From a checkpoint of a small mixture-of-experts model trained on Wikipedia: 10 layers.
Below are experts of layer 4 (counted from 0) of a mixture-of-experts language model. Rows are named router (the router's row for the expert), gate (a neuron's input weights, with its number), up (a neuron's input weights, with its number) and show model dimensions 192-383. Each number is 500 + 25 x the weight over its row's rms, rounded and kept within 0 to 999. Numbers have three digits each.
Before each expert's rows: "comes after" lists some tokens at least twice as common just before its tokens as in all text; "gets" lists some tokens that make up at least twice as much of what it gets as of all text. This comes from a sample of Wikipedia text that the model never trained on. Tokens count by the router's weight.

# expert 7
comes after: " of", "\n", " St", " at", " by", "st"
gets: " the", "\n", ":", "-", "s", "e"
router:489445480510541491512512501477523471497522539490515500504477483488482500520531525484456515481494544505507496474461453530481499531491533471514518480486468543508511477515515455503488506519476506506502483527496430499508477493524453514523513504517524472488535487514503549515510515494431493529454493495496516461534475512496504484469512439505517497482485494530539507494527501495500492478476551472472512497496481495513537538531485532503494460470504504535450494524480477470503520481503546518472484482500497501487445467502516527513537505482483467485553511543500485469552496481512502539
gate15:463497433511515524483499544533517561502526471468507468503476494508489528501482489510502513474494506481540524507523506544502509501485456506496494531486539494503555513525502506473496484496516525507480455488457509485511505498524509563545501533531496491502476490466507467480484481452504496494489506514507469539492507497468513455532559472495485476498538498498533496488502473494486507517535519461554501533527471531525507486486529502491463477515489557519557488548513509491492507522493551509499493500504474484549517451456473494501502530542476495496513482545505513513504508500459553512
up15:479482458507500547501454516532520537517526465493497482525504468519499504514463468514505511497490506496507530476529562571516476489500468499510499531496504500519511535503512494462515511499512477505505472505471503492534511519546515564567519550536496501488464473469521510486489482475519492473504486509496482526515514488503515494510527505487486503506479513477504511476519460494522517468508510475554485512519480522542507480494524515494456530506491529553565492542540520503464534470507532530486498504495492512513464452500502508510511491524499529528506478532496528472492491549484533504
gate16:500533532482512490506482528533463523525521483494502480453509493507450504517469443477506502459504523448535508510459478516551462516467492497470519469505502512516508535505511466449496467474525443497503433496502487498497508501505503527505512490486537481505506480490485459528460445481536505484455477518514497557469510490475485485495462505525507484512505529521500568487508447479503508537522515506535497524502447477473513471470483531518475511527519518478481490518517499507524522486504504517525484499492530513511484484492438538476554508504536572505459483508515532512532476476486541473
up16:481489491494534517465509507509502489478501512541529485505492521478527506447483477525454535532460495490525460509533513475478512491479526463470464451511503479454478491471528569531546527496470506479476532491479491456474490539511506512454520523513470505512488470498500520501516501513530483509498536484507501479512536470523511503478495520522488510497491502511489473496514518499505556549445530525480483506463492530474548486487507496505527519453491480502476508478525546503504479506479533511490515522507518527501511528498549489477495475485464434492511506521496496522481491472478463540
gate17:495505490494499493507506532526505489509468493496478503508551497492503471476456488524542484510525481511505527502498533522437504465522503471486464472483483534538507448500559466478544511494426519498511522507503528481506491513501489471479507477524529550506499535534558490501532529490512466479439460496494505483487528471513507494511524545469499503523477434546538497528480498498470506498518474465513513527501505554471527504491530512509487478496503498508518440499525489494501493481499439509534503516466505470463522462508497530519524496467443453464524540515494482484491444497544537512
up17:545506492450472443520485521484492502476504483471479520510495470467509512515525502462464494475489507523503532495477512522484486488461478476451513475498508490497471543454530544512469501492537514482475509513484451475499478501464502498492487516506532531547553498545493496536484487453460493541543519493475499528500492471522484520491528521514478503483499493496502484531466485510532476494513493501494518501506522461550535516477506476502550496525495455483459509547514560491534516497497528527532472520525527490525454491529492538528491490494547498521508453519482513505520502474487461516
gate18:524451503533490505482515530491504476539499517479518485504516493522508482506468501509507541450495491520491522537498489512517517465491462508545478528473509516546504491537514513537526518438467466538447493494450496501509469493479520459484532500454482497492559520499523505502501455478535472490507485478466526525499519460506515494516456509485490484550525481532505516493512500504496455533498503459479503451542506502511466490461532461528490521526515464491505520506514531464520528517509536489489507520491523475442514477561494509574481483533507544501561491550477473490485503485483528507
up18:522475482521501480503493519461512481521489525470513454515515530555523530480474526504487532458531487512482556545516480475527502461467516518481540521477463506512495503527543507526508491497487476559476499475475488483511478485504485452510503535454514522488524488505522540509512449480532507535478496514478490474512525442464526499518510504489521460525508486524508448542558519517484465512512520474466481450532546483462468527487493454510489514511540453467465506505497538454507523498497532514479508512504529537469469500554495480550486533532485524515532484536483478492508515513481523524
gate19:508446477537501490502492484478501518539506516490484491468503471502500531505475506460516486513512529482478548532502507474498482520471471486490503488565513505461498503468500512490536514504499480536478495486528461505479510485542492495496515509504482526508483518552516506498476524489484521509546436544481456481494528467479513482487487504513526548453517512507527464464556500477477520496501519520507478488485491448500517501524490491484473469465494524493513463472556490519473546490471561475511477497501505543468497486538526509463539507475534519521515489479556518459493545462494512550
up19:495496551493508523542497509540493494463533504531452469513465486452526492512495491515515507477493502486526477504512493513518533470516537536482492494488501507510487462491467477435477496526530482492494474498486475494491511515506546468491459477497508501483477507483484535457544467510508497574465545474508517485485511510519489519530517533466486517516511482480476515534476505475551501462448457500519485506517556487517490509502473457500541504527515514515514512477490564490512502528489500545506469516468478502527520491470506480491520469498490512488471485515482511516524476523500501507
gate20:530520447506508492533477491565476498471512513549510504491450465533476475532507499497534480506492512486474481493501524464521516522505451485510533487526485541450525481525549501548459472537516454499475512441483496520509490538486487509499535514471468450546505467506558498526521509523485547513464471503505543503518490494528517518504509485436484496508491464462539490512488488509489539498484460498492529460499484470502492481474504472500497472460464483513529498494516504525536531472535523494521507476506493507523504512524468511497540461461472487479499514535479506497502524541514474531
up20:519496436470499477542495525535459459480460489499523504509458456511476466518494486483526498554491524481544504518497499495525526501510475477504548476537465491459510471549526544498484463539530466467505453489486459506473486512502501556480521478451529488500510470530493509544564481497463555542451485496472507508513512494506496524518486511462481497492521495493502520500554474503492545500489480506515489515477514521509496517505529436492516508489483550498513470459466515520515532481507524482498502469516541514521451494469492500495502495480512499467506478511509516494499521522511528526
gate21:530496482539533546491475464484488498467499519490467488492472522491484499509499515502488511521505495531455499482498497493508490506504495556521520493508521501491457474507506490506489524494503511519529467509525487471508490509521481474477500487557490492459508511530483493479518530481483501510495493498483516512471496506500538483463547453464480542499509504518507475549457494480517471472562499478510490469499521456474479444481488483503481506538517508547522532512519520513490488479517508536501515520506493535526485547466503538493541492578505516521483500475467497458477491475546529534
up21:521533511532570532469491501463542476481440500518481568510536506499481515464498502502507531451513531517503526481480492545474479520514509535517504499509479520506499528469513526491475522513487453526485510449524511496484510535563521531513531514480498516484497538566489517536497486492540517471495502469463523496509502507512506469469483507558518505524519535533481477494478508507551474515524433513502513485501505517476488529539511525494478529464471510510486524476486495492508523474477506512494556478506487501476495520495542493488483530531504455483466465465491495526509460513511517486
gate22:475457560559516510507494454523504492511521514498503467442491517527495503521486454500498429562511477574490481495522499470472507474571506437528455521546494506504489501517503524529474490474476484527460450522525505465430495463532460526483464504465450483545522528471520507489485490463523532479462503471499507488525527493539507499484501483515469476548489522522470538484484503487505536489534500459475493485491482488524482485475546469519494484524470520478436514497523488522531480507501480461478512504476487520501515540468516506523498505496540488551488518468467529517447521474493538502
up22:517524434467516513521493538461478505522510515550466507511548548448521480477520542517524524467494484490505536524502516515538469509504497519441546505488478492489489491490494536469534493476535544511509519508502457494513516504515501512533515504560504504512463499482524471544514474499484472488515484493516507539525483508540456519524498467517522498489511511477536478503429474522518461517477483539453503454529508446503531498567502522477486507495507484482469488481492520469464555470533510530517485488497472507462486495525519480532488492487458521477511518515503456503541526471468532478
gate23:492498486479520496475522548537500528546566482460502510508484459523471536509522472536528521487473482516457505493501500502485523494497538488530504513520496504536497458538492496544503478450450471490493486522497506502521529520501445528491497515482485487479484526502494547491493496543447469492499457499469492445502485490517522519536502504485525500508481469486477489462485498468463495511502541551506506531504450492529483511509483533495568483541490493508488515511463481511484485485484492557441500499465550506510460499496508477489564497526514515543521469509468535540543480476497483496
up23:502540466479499508503538495495492494538474543504511458504514497533467489549462512498500531527481486508532494512482481503552470501452545550510529585541475532501458495526484548500484517489502463492476509484509576507493517499509466513498504489533540481463484519519469480520492517511527507493512499471511473539536506536500529529483511484526470506479494526505523521475497477494496498453553524487463488479446489538525463477448503452470510527506501476530491515493479481483521525421496514541480493527532484498504533483493494490499498458496496488510451461531459519503517505494499469491
gate24:514483501503521451497508451510475479516541483443524531464496534495503502516504504536497498486520540494526478497460505472531517497495487451517527520556518526497488507516487501530522530524565541531558489487503474448474499497452500499513486492463501530493507495506535487494490547514484486475513512475482514561502456493496522492496500525481518502455527498499510527532514496505511525521495535492522464526508492465486517491494463568508492508491501444462515471526469445482515471499457502512482480526512481452465495512507558541518507522506522490546477501527524507450506497500510519486
up24:497497509513492529528479466456501547493527490491514512481496488498529500533494468506501501468536496513505455500511504502550501487551527512475542523487540491514491466515484493469508479497490550534526521516471500459505448523497494548537477493504511476499528492522467483508467482461494494521513526514485495504563516526539504458483468491510486550499470498492489492504547462504476474496453493483460503531520538504503471480476486503515499532482536479531517470499496448507487505501531478481538526516561534549476544507463495512513533444491533435505540490475553500504479473540491531497
gate25:451526519532512520512470481494523518457477510532507492506504496529488470478532529520491527466513510497481474529504494531492479503473497477454544494469459517503463503522497511519500498505508479524498503456470524517476466494525522453512490468460509524495528468452506507490495482473489554517530487516520488482505540524520517495475494501463541510476519510468535476474482491495464492539507505470515505555504531481456501479451512493506523518457489503525518469503492527451526542537491466520530533472517438481479512516557435476489509476474485526454514504508477479468549513509522487512
up25:557498539521486481511465498531483502525496492494475521499494519481517529472447467504474508508505475497505493462482508491532526509494522520582465563538495516482504490520515513492491487522463481505477511522452443498520534515469473499479510518486452458489458504587451446523500526508523463532483522501497483517501501466489476523549454505525504487492458476513472530533475455471513503498500508474488507492540450513503500505566477524512472499548502498498478543512478474526484495495454481490505463522492533520490515536489537515531515506527492483540455501532520541492488514482482506460
gate26:477479492526489529468493472469493472531502540554512525462513504472546521525509490502501519502505498468468531493546473481481526521473524504474542474507496547490467492525525488534508515475506495472494476546500514493490494474493551455468469507498492551508519521518506495456512512479509497464492482453548513539507498487545452483469514511472546495483519484526511508484489439510491525526491522489457510528521521467496543514519513557513504468442481523439503486496495477530501513526439461507517497493462492513531480490503522485520539502486478508472540478471537543496536464496517476548
up26:450538499525503509525486468480512468492510519504468535479530485467545533519498575497525500479451487480487517486519453465464554482485530510463536494499518510459504523517489526488526525493471460472484496536486511457533496495479513500533479499507508514499502543506503482458508525507490510452501526499493507516475487477558458492478511512491527508494492485515521454487482463493463513478500517497502487498495512473534539516502506530522517494492474536448561488507504455508510490510475472497477495510465481519543488496504531461533497504492517489489516473469531512446529482494538502546
gate27:485520484507499427452492501535463467484508460542464532513520499511527543501504486467525517514503508491495477473485463499516439472484494542508520498454527510531513507476488488523514471523506503474509506492488512508530530502484497525485503511477540528496480515476466514546485510515507488509520479493525460468509476524532524558495531477513477469526572522484464483475497541468549472516511520458507485477529493475515461499447526503505509537507505526512510480510495503517488571545560508500504499497480515521478477477506534459538466496515492475536470519473473535484482487463514465515
up27:464504487495527478467499483482461483501523471508450505515515489518500538522538479495537549539516472486501481502490491504547462506496470516528511535488504528547541549489481499533477510542524500509500481514459501516530514511506446512515513497499513524453509499526452551516496530520508485535512483491488466485532477466501526531522509462504475485517565515454448485499503481446512481523482480486498542489529469520514504526473501490521539510537530479498510540527511530498514556515512480498547518471496500548488503487508521480524480483532486476496486519526508523528520467474519505520
gate28:512506459474508469514516515465509470516531463500520472513546494519540458529465537465505536509477530551541501520505510504494505519485500518531449484443492494446457537508543469500474478473538494508534471519513532503493506517500534493487444434488486490517539502512500497526487507504457504536500498518518473474528509481438517471490518478471484528447484509465488444519504507484503502477524482530524524492540507542511517513514514506485463440484475501518494519493467501523542479513521534468482499488493529485493547507492516500543509465524521459531526534514516520503505528477515489459
up28:462513502522488474519522500537488472509518503520462448471499538485471506475481441523521449511486511496454484483524477506500506483539431467489468515493533476481522528483492502553496448458493490511467550535506519500498482514473513490492518511500519509537491506455508511517515490508492503550533457492442525477476505509496480482495533482493520522516514487477495518501476519489480512512515484493512534484509518487493485487469537488487522515475490532513514498477490548489489484521469500508518511495494525511529497477516491504501509458503526536488486472489518444498499522498478495488
gate29:501497488518513495493469506461478501531521468494478522482484518505485464535477499558501496491512521460514498497507472524501495522495505499454449516503555478509500511530466503514519521489454503512477489534476470505526534515527513521458533519523472515461518494495483491526534508472514565509521476487538513454541495529477523445472491468502498525509497516495445513519477435478459456470505549514539536497487497477513527505492525447494476449529468513471504498477472515505465486496476474508489477539528482500525510469518521440531501478479500558479537493475540476516472501466531486479
up29:507540495526511472472476492466458502514507468491481504476509484488470457485482469520484496461497512448483526492498484557499530481483496522460478483487528474484515494514526488519494515489481490508460503509461448514497533461497474495474564517495479492489513507496474459535514471492523513512498546474522517456517536467475471491450506477495518463500495520528445488534526489508450501469491511506502471504497505470474484517476509438509454468515439496481523529507449490487498487491501449486481496491521456505512513498518485471526477444529500568470538506459558477507500487484489513512
gate30:467461477473460474492494513521483518523536479477519508535509522456516464498501498521491478489483528497521501514505516501508506525505498500491508483510517518530522517521520488517490482528553488512520498467532518531502475503503525519454496509474433517464491530465453460548530499476491465477519530535499488482509491506520506452480477530456540494493493538478493533533519485538495456520490497482490512474474498487504481502489507495500490516467457499542504491508493476501456462513514536539483519453519548471500541520499511517461536500534488490509507458476497475520511449520451545465
up30:499461531516480499545492487503486503523487483495536463494497499523522511513482540502451502496543478497505500500504491410536475488532466489449516477493505488528486505488495460481510503465500535516526531513502507492518540521527476509464513515479493499525522497499525487556507548493547478522498467533523485537527496486578544510521519510500474500534474480482491477523494498519520535469477538533458464481505478494460484497525534504508514485546508536448513471497473519491545519484513485504501488510521508506470489501488528478513481511481525495483466489499434511520489514460524479460
gate31:504490487510492505510524455498543518519503482509526525515516521482491505485483491504526527499490489476518461482491493502522479467438514499496489524524523436460529534487491519484507513459495518490500491470527517476487492480517482506538506515470547497512495491485507500498480521490492518471529516522493477467472520478480525476496504486497531508507505502506521533490483502517556478520488491463494479476538525554475511454525514544506523501523518490533519533529500502541508548545479504521522499469458450543527496453567482451486534493541483519530538500496506483472514436559496519475
up31:526482534514492524466555438493503529515496481494479533481503460494491511497464530541483484548473531504439521492476457526473517496521502487498514522473509530495503492549533502477498546518473515480533465469488461514514501526503527459480524488501479530501522483476452505481509514516492468494515538488514510472501517527501501496524502490473481485505472490543536488521477527503509526484495540499494497476461529507535488479498522537538532545500507462543494509544492516487489486491506516458522499513475462462507510511476488513504539525456486500526467536505498528506529481487510502444
gate32:532448532469520546496509483503493490511440531500534502493521475475523510514493484506505523501504534472533483493499459487495537483528540550504509523510549517543511477527528466478518507527481499479478481498498531496509531478511505478487507441507513490558534481484514497492472517472529469472519543505496514543498515450510498525541476492513475476499503476553497456512501489504491496482517509483468470456487491500516462477516492472474477504533496532501494526506436488542494540482529425476491504502522473544528476510472477482504465548497501525512506514545515488521490517564492510501
up32:470457516415483534478515512487469542518477484510514485450477526474556509484454495521486471487530493504530503464498466466507523474503498560476545514460496494536495491523537463541532508542503486529535476484500527560505507464499512489510496468533519537517530481471536520522528501498510494495491490513566458517507478505467490518517478501485486537485519472523471540502554468543454468471495521495479471462502478494487483512489504507487446506490465510530498492443513516539512506500508467476490489505542474506543478513501495497504478540512428481509488507524473461505471525542519508491
gate33:522497496536520469492446483458487473485515524470522525536478497492486505476478459500497536494523476451493532466499533571461479544496467496506515558480496499537463537507467507482491523478507452533495482540466490488475500500463497516504524522496496507459512521487524517487507482502469556479481465513493513464506472490504491512510527478470503523466468530548490511518493518489492488480456503484507492495443479545522508525513484490472499490526462459506506466539511480528463479505518482470485533475488518506515482457525485498500487477525465523463511524486481495472495506509495496504
up33:492488554474473517482526518531526554535475506520507491497521505502519513482521515484502469491489515530516500542526468410525521478535508470511491481503490516505489520476501504512539498501534493504520511494557416476516490484512486475492490467534508485481501457484489478528490493525495471519492494507540505496475524541529514512478513509522515480529550477524513481456477501497508509512477543490538514530522475434459556507535523490525488511494478547524457497470483516513555498513474526478487528488475521531498520512473517471473513510525547498530493469465499471517507493510512518500
gate34:465464465487492510538455475570464488509479527513523556499467456491494486494484491477530483540516505497570512501480503499540513484503469472490525476516483517511517487505557491510492461527539514464528510464467481516497464521464441509491493510479525470506514467489483511523528524495452540506425493518492498503494508516499500492505516513482515516527495489489491524514539481468539515489495512491519518502480479519491531505507495504493500492480458537484516508457506509510521524480480463471517456484490511502525451522480494540520496487484481495456519504511507556538486549548505481546
up34:544529500517511494481531491412543513496521492471476450454511536505503541498522518515461526458487493500434503475524484507475481496488544532497469532490485474484488517503469503465513498463455497526503481536515504474509517474531562518495493501516444531478465514501511494455473460518532485499552477483486494483517476499519479491497478458509505514486500513500500479498467488520470487516515508520486514500528499501510489461476509520505463513532547469513454519531462519477458479524504532531485556505506493513460513496520507454482479523488496512521494507490516469510510496451497503444
gate35:506454504508536497506480488488491523526488512477515455477502492479538529524470529535532478506520491533558449472481484513483526500514510497527508520507495512537492477503481526518506550511477464489460522506436519481495482497513465550489470470542499523490517517475499442467492546486466492497497559505508501527524491504523522520496508500525491474518545508495507504471537488497510516501504525478494511464483485513511549502509452520494521547509507474509484469506477504507498535535529492457530523477523513436489505532538495476487535464459466471447571465542496463462484461542512496463
up35:504478508497522500493507508497516490528511518468531496472506488472512532519465539475522531516491512512552479554532505496494502471510536495494534461490428562521518501506448537518537480552438507443461529488464478485542553535530494517501492480520503512530501516474543461483447505524493451481493522492498509532528534467483474508544500507511472471522530497527497489460534490445502504521450492509509487479514486505547488539472524500489511533509432474460509478479514494517480494488491505516461467468500531456483495509534475480503496439470446483476495476521510479518504483537493529511
gate36:502489492494444508476500504538519465492504488457470520454503503427513509536503527449535517497536504461540519478533472511491548519502516500536497468531534518500506537507489510512508475482500522496496509522515518527535434489506466487535504489473444502490506490495461466487487482499475507496544495427481509511500475445518470470482498487495499498551499502492546534506465475504505542463505514486515477454494529522509528486500497469489486515498525466500468486508492476505496515471526513498495507497458569459479563519519481504501486531487509531482517481483523472513482503523463497511
up36:550532554519499504497548484491503484485555466507520538522479485556512490495496477536531524533458474490464415487496503521463473525479480514482487483499517469479486444507492480531521527460516497533504526463481489485499497496499503520533474505479550511483492513481467525527525530548527497498472558519441529474498493547485476545535473485480460513513511484536465480478540528522488507507476524490489515502496437509528484478542476526500537487500471496504502570494477492550473506515508453502500505480495461493499468496510521513520498533491513490516528522528485500473506515535512512517
gate37:519488508526479498483524491515525458518533478500472478472477490482451495498462501540525477487508505475493505511518461515490509522521494465500491485489466523546507511532493526518533472534524473521536529502492529521494483510475509496507532513536489522486532534478473533532477518462534500471479503482524509497502531521531497482538463507505504452534517559487510488529513510534513524509493471517523522500479468497475510532528527532501470509497471477496464527549474466533521495536498491496564509462541475519487535547524529499486511514506457513521520513456529486478510467484501494492
up37:505502518491478480504566474500516458498505480503473519453458486470501514481490499494507526500503501521518493507485480480489497526480530492503497507478471509506488482484491543494458500497504491513524492510476523517509478549477507549536498529471456456469519515460503528494523506481480524450523461473509493454542474514500490501526429474514497445499443529521512486516502493511516530521497520497542496573482514502492519525506497544479502511461462492456486539537495443520537516494495528458489482491506468496459520511560521496511497511520469488477483532505502493515514490474506504497
gate38:443489473525550475507506497511520460509455506494497459518495530529483506508499524503526525473482481472494456507516476504504458477523473517491493458493462477493493496485514485481501506499490451477558523498474485495480539489512506501528524480495511512531475482487499480505448470489525469493496513474474473484509544503508527513507506500523501467480511464512522491475469474520512519468460516516450467450485470441478527493490486494493544493513479466449498508470505495505449466511465486513497516496493479475515488502469436483542526490509476501454529498509510458488491533453455485507
up38:514522537515522530557477517518508500466504497529509532486533516460519544504505475488495506518530510525475509455468539472508506506485490497486503544503521500508519473496506497504474513520529507479479521494514488512512517534515543559523498491499493496512521527529519515473483574515456519493503497487525519465536500482524534503495494488468473503467546489499525500522514503523500488546489518489448450540484510533503489513487548527495516511471492513501495478495476533559490504478516547492456512521517497494429465507517502568492509497503527523541477527501478501517476459547454504474
gate39:500528523483545524513435512545505517518518509441502524521478508474478560461494502492474499459526450513483538478446580494519532513519529493541443507492512488504518498504472504458498486499478476527498519487510490472523481504486474527520516523502527501465525498538534492510492514507482530527534511505488532514495483512525499479532465499475545476509494507508511482465485507502486452539517511498509485491510500511520439525511503454491512512517473494510458470470517552496547476512515508499479468524480499546474502515543464472535503509516486505470516507488519500488516490478526477500
up39:519516496476548508501452512535454539498474491459499499506526527501493536456495534457448510448533482491494519497461515506535507517506520460502471519516469470534502488513493533487481511487498516519510511473528485487518494474485446491513518501499505493535503481518528497515480531539493527540517519507523527521497499486496494506512483499491515447497531484485493481480483513516505472544505518480499515512510473495491512489522493443510505519503478487503484489482494533502501478539498481502494464511470486525495511530526457464515507534533490489481493504511466529497531480496497507538
gate40:487524502498515480508504525506535525489487523520498528471530521501488479522479539507455519520551480497521466455509453523457516509520503479523482470521516509503496479513484503508474533545529493501500482477510466530548503499495522519513479490424538513515489524522497506477510547536464503494522515483490491482515515543503480484545478489496545503484511556532503532515526534495516495494504516468489550572459480451490493495472481524482488538521505473496480517458520508537505481526498501515517485448521515491481521464543466511438466513491522438497488533523539470481481508495545481475
up40:491532454531519506532498523465517501513487505513514532482506501484496519514472546526486484537521493519502504489464461482471485485553511501508510482526515488517533524500462497457488500539525472495506513528500474511531503519504531517487500491433543500488468500503485527463511532516482507516562531520499487499496511531485511479496478501485549480478496570527516524514503497499516466495515494501472488524445488506488502489489465558490537529537509469446492483430512523493506459516489500504469465493516519475497531489548501525490493477513562464522521512516537482517496547477554417468
gate41:539522504491529513501470508540561508502462519528487536503499504511497470462507509505520481488512493500516492508479525477489530521537507451521507520528523490522474472452525486515485513522520494513529489458531526508487542487481419519513490444470510489506492501499498530514500459490496510476514488474511509492529520447525519495516517487462497520499583466511511494513513487520498463511494454497513512467529462447514461493518510494504458461482509499504497508503476490523533528518507503511527497479534506541498492502469455502456507532538464487518499462479522534485519504486510503481
up41:516532463517494527489491464501473482488508556518506493487495472510493481484517508478455472465474498498523511503492499460502443534509432477527509501479525514546512444469530518503520477515498542499484554477520501497492494485516493528467468480476522494481520533486492442523473483463480481491472515515497506501464475517472442490505483525523501504507522528541486521518510497508518510511467502527530487478494478505511544498484490506514534511518498503531513542514527504579442538510532456443523472525499547501524501503509510511511502520509504526486520498515513512491508446527505505558
gate42:519502507476471515503502515524516480486498483534515500528517478487490502483486512530499473501499543500500479518475513484491527512506518448499502497500495479530517548506517476495522480478493507552518529510488472501509502524524544514504465505500501495543512459496532523545524453485459503510523472503479522477565469493506551527487454494493464474498509470535494470456490441514485536478480539489523573538502463497509491520505554534511521503509532495548512512501473496508489489498474496488533499481460522543509485503497526488494509533516539525498528531517492522510501487534569529465
up42:520452521515502505486482529509513523482516501494490534529461484494487528517495498545532520484511477551498493531480522452522509469520492536479518491523530550472509473495527448501494513482443478543483481520517486516452475465530537502469565476505461534472491516514478481504524486502481476476525470490472527513464481502489541536492478510530454461449493496525475509526495532522494528505511485453500494487473480488550465527475457473481510510522517489475472485483521526498497459509505530463507514539546468526486514536441454470484437487501459502485497501514490572489511448478515513515
gate43:507473472524456497506497509497505473493452472513467507538530460472536533493501506510516506505557526500482459524458512522492548480486508526444505518469499535472489483533468504485468479470507535507525462496499499498505505484539532438487457470486471477462483488511476521519495482476521545539546539509558516450516473509476490524520480505504513496538483543482473524491513514451523500475483501488484457476512524468510523519508497513475488536543490476533451500534530509515445511512487544492497474504492481508502503522522492512524523471464467518484511505530512532471519499525462503499
up43:463515500522443515515497498483488471462473509531497548493532531514537475445497537488473496476500503507507501496496561451488524497478485519502500556481501542514498502494526526557476458497493484487522462496491512504480516520516488498482480497478525458538453518531462490510511528474516513526534549469483506538502480497486533490525506470488504526518483533487494460508500457551473502526539524458474507521502506538466481481506486471568450536500528474493526473528558559444540526544492544467456505478486496510493543480490537514510515474468507504478489519504545502516498460529461501497
gate44:525486485513490512510498510533483506528504500510509479508461507500523526504467484528457504482535527495523508481489478499555486534561476457493532503500454515493519491491509485501496496484519541485528508532485514491513486492492484467500498479504524473518479540526503498491517513522447485490468446506489503496487461536516459472488524490506520518503525465488499475530484532509490499496523537422477486538495501486484497452511482486558501534512438512518506544564502473514544535532484488477506499517496514532508523546514509564519523515423478467537471535515501482467536513471502559557
up44:509519539495542504522529486449483515502496534460529500527478508477494525506497529498543492495489423511492476535487468463533459435502533523494452485510522489492497532533475474473515504502476463517518495514466520458484495502507499497534485495515531537474503453442488533473530523479493512523497510510491466498485522445509466569525515486527485482489484504510530447520507480529503486471510500530503480450520505514526512494501509539458539476502548521454524501497510512492496445447523528496474534547472481502473446511507486529488467484509489509484518491503477476532507522523515462479
gate45:498523485493512493489481535515559487506516510540529476480550497486516458503533451489516512512479501497517522508516494527499515506503471475451493483468460448548489498482481499505511494558496472513479506465499500509492503511502441556479488452503483476476513491499480513489453514446506509465497529501485499492462483476497483494506555502488507500521483512465478494538557506570489473524497507486507505528554488490478493501525507521478511538545468526502546508451501506499503502473502505524543512479496502484492467500498535499485554508475463544465502532535496481482537511454492526506
up45:457512426497488519485500480511514511522486472510534479529544498503517536464530532498487485519496514487478453446518506484498536548522515493526513524490501500516500480491487457502527486501498508522515479559537494505481470528495533528527447518506484502524479536549505462496500552531538459460509459494447485505461475513506523485508512523440475531481517497526532475498499442456489521514474503490468485517555513504500503511494499492508478471520552509526485487485513495538452524478516521533524509498457488496463511504509491504482518525519472536522525487512557486505476534464470492497
gate46:498505517527498516466490534500502523535508518506492505499473488453509490489506490554468504470546536472493474524505458519492543532495536504483478524500505493488503465489478491489505501487516478572496535522517553483480525525494506506532544549549478556489487504507468510452485476471459472509529499532511482475558486559520486495509505497508518503480495548531523482547559535495525495543490508464517513465549460493521514536522512440535474465525493527518517508472481497527448489489525485517512522483461471515474527458517475472495487527492460447493479514521515491515479480540482505502
up46:538535513475451495460502477466508511501559504470482490494501479503489573516532518491541520534519522513527497503545482462503514506540516481476481491472495530481506499522485495465500489479498506525455521484474499467493492506508556507520505540517483493499471477508499511452455494484488489467496518489491514506478542553513506483470490484514462456520556476491486496491506498523555557529522489468502522445540481488527515493531492471501523464486469526483498534480535566492459507487502514503492490490511452544535500477462526508473505511463496500487485464501465532513465494507506515526
gate47:523473477475525551423502529478473518510522527499513555465460505505580513480488499500505507485527488502461446519501443480472524540482522511468490512455520492499541450502495507518492467539481481469496519482455503548481517495493493476517517510546499485461413488530545511486504480515496497493548514542498500496477466520512555495496497465512470537495477506514564492510526467505519467491541479498479499482510491516524553496500509491496485468475503477491488546478463490519515465546511515498489501501489462516511538523551483557512519477523542494520529523547463509488510500515489517457
up47:531540541503563498413474468505473530500521530509531577483513519505462565494483489489507547431500439503491468538516466484490473519518483470493531500520505478478513511516498504536479503526474503509494521541499487507500496467492539505526479515475493505488442483511478503488555521526513504476547485513458471503499511511535534492528504443525460490516496468510508486522508488500490442468491493505479525491491457465506535502498494571503516516465515506481498539491460506486528479525519494491478529539508482520531523507507501546504526508517496501509512489521488453494466512551498562462
gate48:523489478459544517499449520473489489488555546488490507510527488510518476531484469419513475484471487510512494441502503516483501545553521535533474517485472470484512527467493495499495490516527519485461515504491535521507500491467483479532498495463487521517506506506523473454498490476536464477485477540540512499484472503524507516476521520495477507555495481510487486522440497506487550538501534489476533495505485535517483499504500497500502489508554506564526498530477505503451467476509540461462472555451477561475476501502448542502485484510513481509510462498525500517515457514480488512
up48:503508490497455526480556492487523482551449457486455521502477478487478488488499552517465488504514526495523459522498556522533478494510502499516518479479496509471502498451500497473482513469450478510482452522503512482501510462475523493454507526468503483517487519499475494516469488512470516509519479504491466508493517482476490480513519519513465490484457507494507488477495512486484472491481464534533507545480557465488482537512492502500530498512503518502475528492470497515499506492485527512482514453483472471489503526514511423521513469525520519506491482488455499494539483482485520478
gate49:495493504469493480504500581493495489535506479522513521502522522464489517531493513475475464521529488511555532494478488485483534513493488506529525506500424513450467523506477541508563490501529509530472469542552470489522479512444533480466518490486484432500498486479520467491527511504501493530486479523549521521485527526479450512556455511525506493504505511476468511514531543477509500520474519461487528534466494445462456479510530519482519512484463515558458546514492483493493508498479506503453480514491520524504518507498481549474481469481500500513528478528506526528515515504487486467
up49:505497517517517495481507481560539525508510516441519496552535476539533498446516499503520472496494530467494496525484536491481476500471489482459547483506483496550474512508485499509528494475507499476517521474492519528499511534531459517491475520508494528502528502498536543502502497530400495468499470517510503491496469463500510529516486508494473504494498472448535499504501514483507469515550541491527497553496521528502489509473464506483493479514481518468517473485540520470534507501499484480497495522506503486474513500482500489520500501551472512486459497458509508496460513480557490464
gate50:503494458504515496536501440498501514558505549531493486512518507489460543479518527496494499482505516484474498506534522507484507511530513518516476513488516551533533496511492530522532498494524517511489505501510551452516530500511502501485477494516511468491501511497522494510514504491460453481506515490506487495491509512514524491501460504484468549484462472493519509534501507494522459530536496474474518476456579477469464519476513508518499506492518496526486499508475528506531519534446518499513473522543515446479466537494511576501513522543515466480478493472551490518516551511522471503
up50:498497479522503471483511534495456563474507434483506513553487538535524475544496504531535467495498474502500491480510507511494509525499548448490485538499480480467456516498532454484505490517478501514512534515507466537477489531484470500506496530558503531471484505505497488504498510490514500550493493500540477503530483483496478549504495498502470492514507502525467518484520528465490554476529504507483481526500483479519541463492506529459501494506550498515516545548502547509484476502518542476497559498480530479467496513493520495516482498548491512452525526525462485491525485493484518494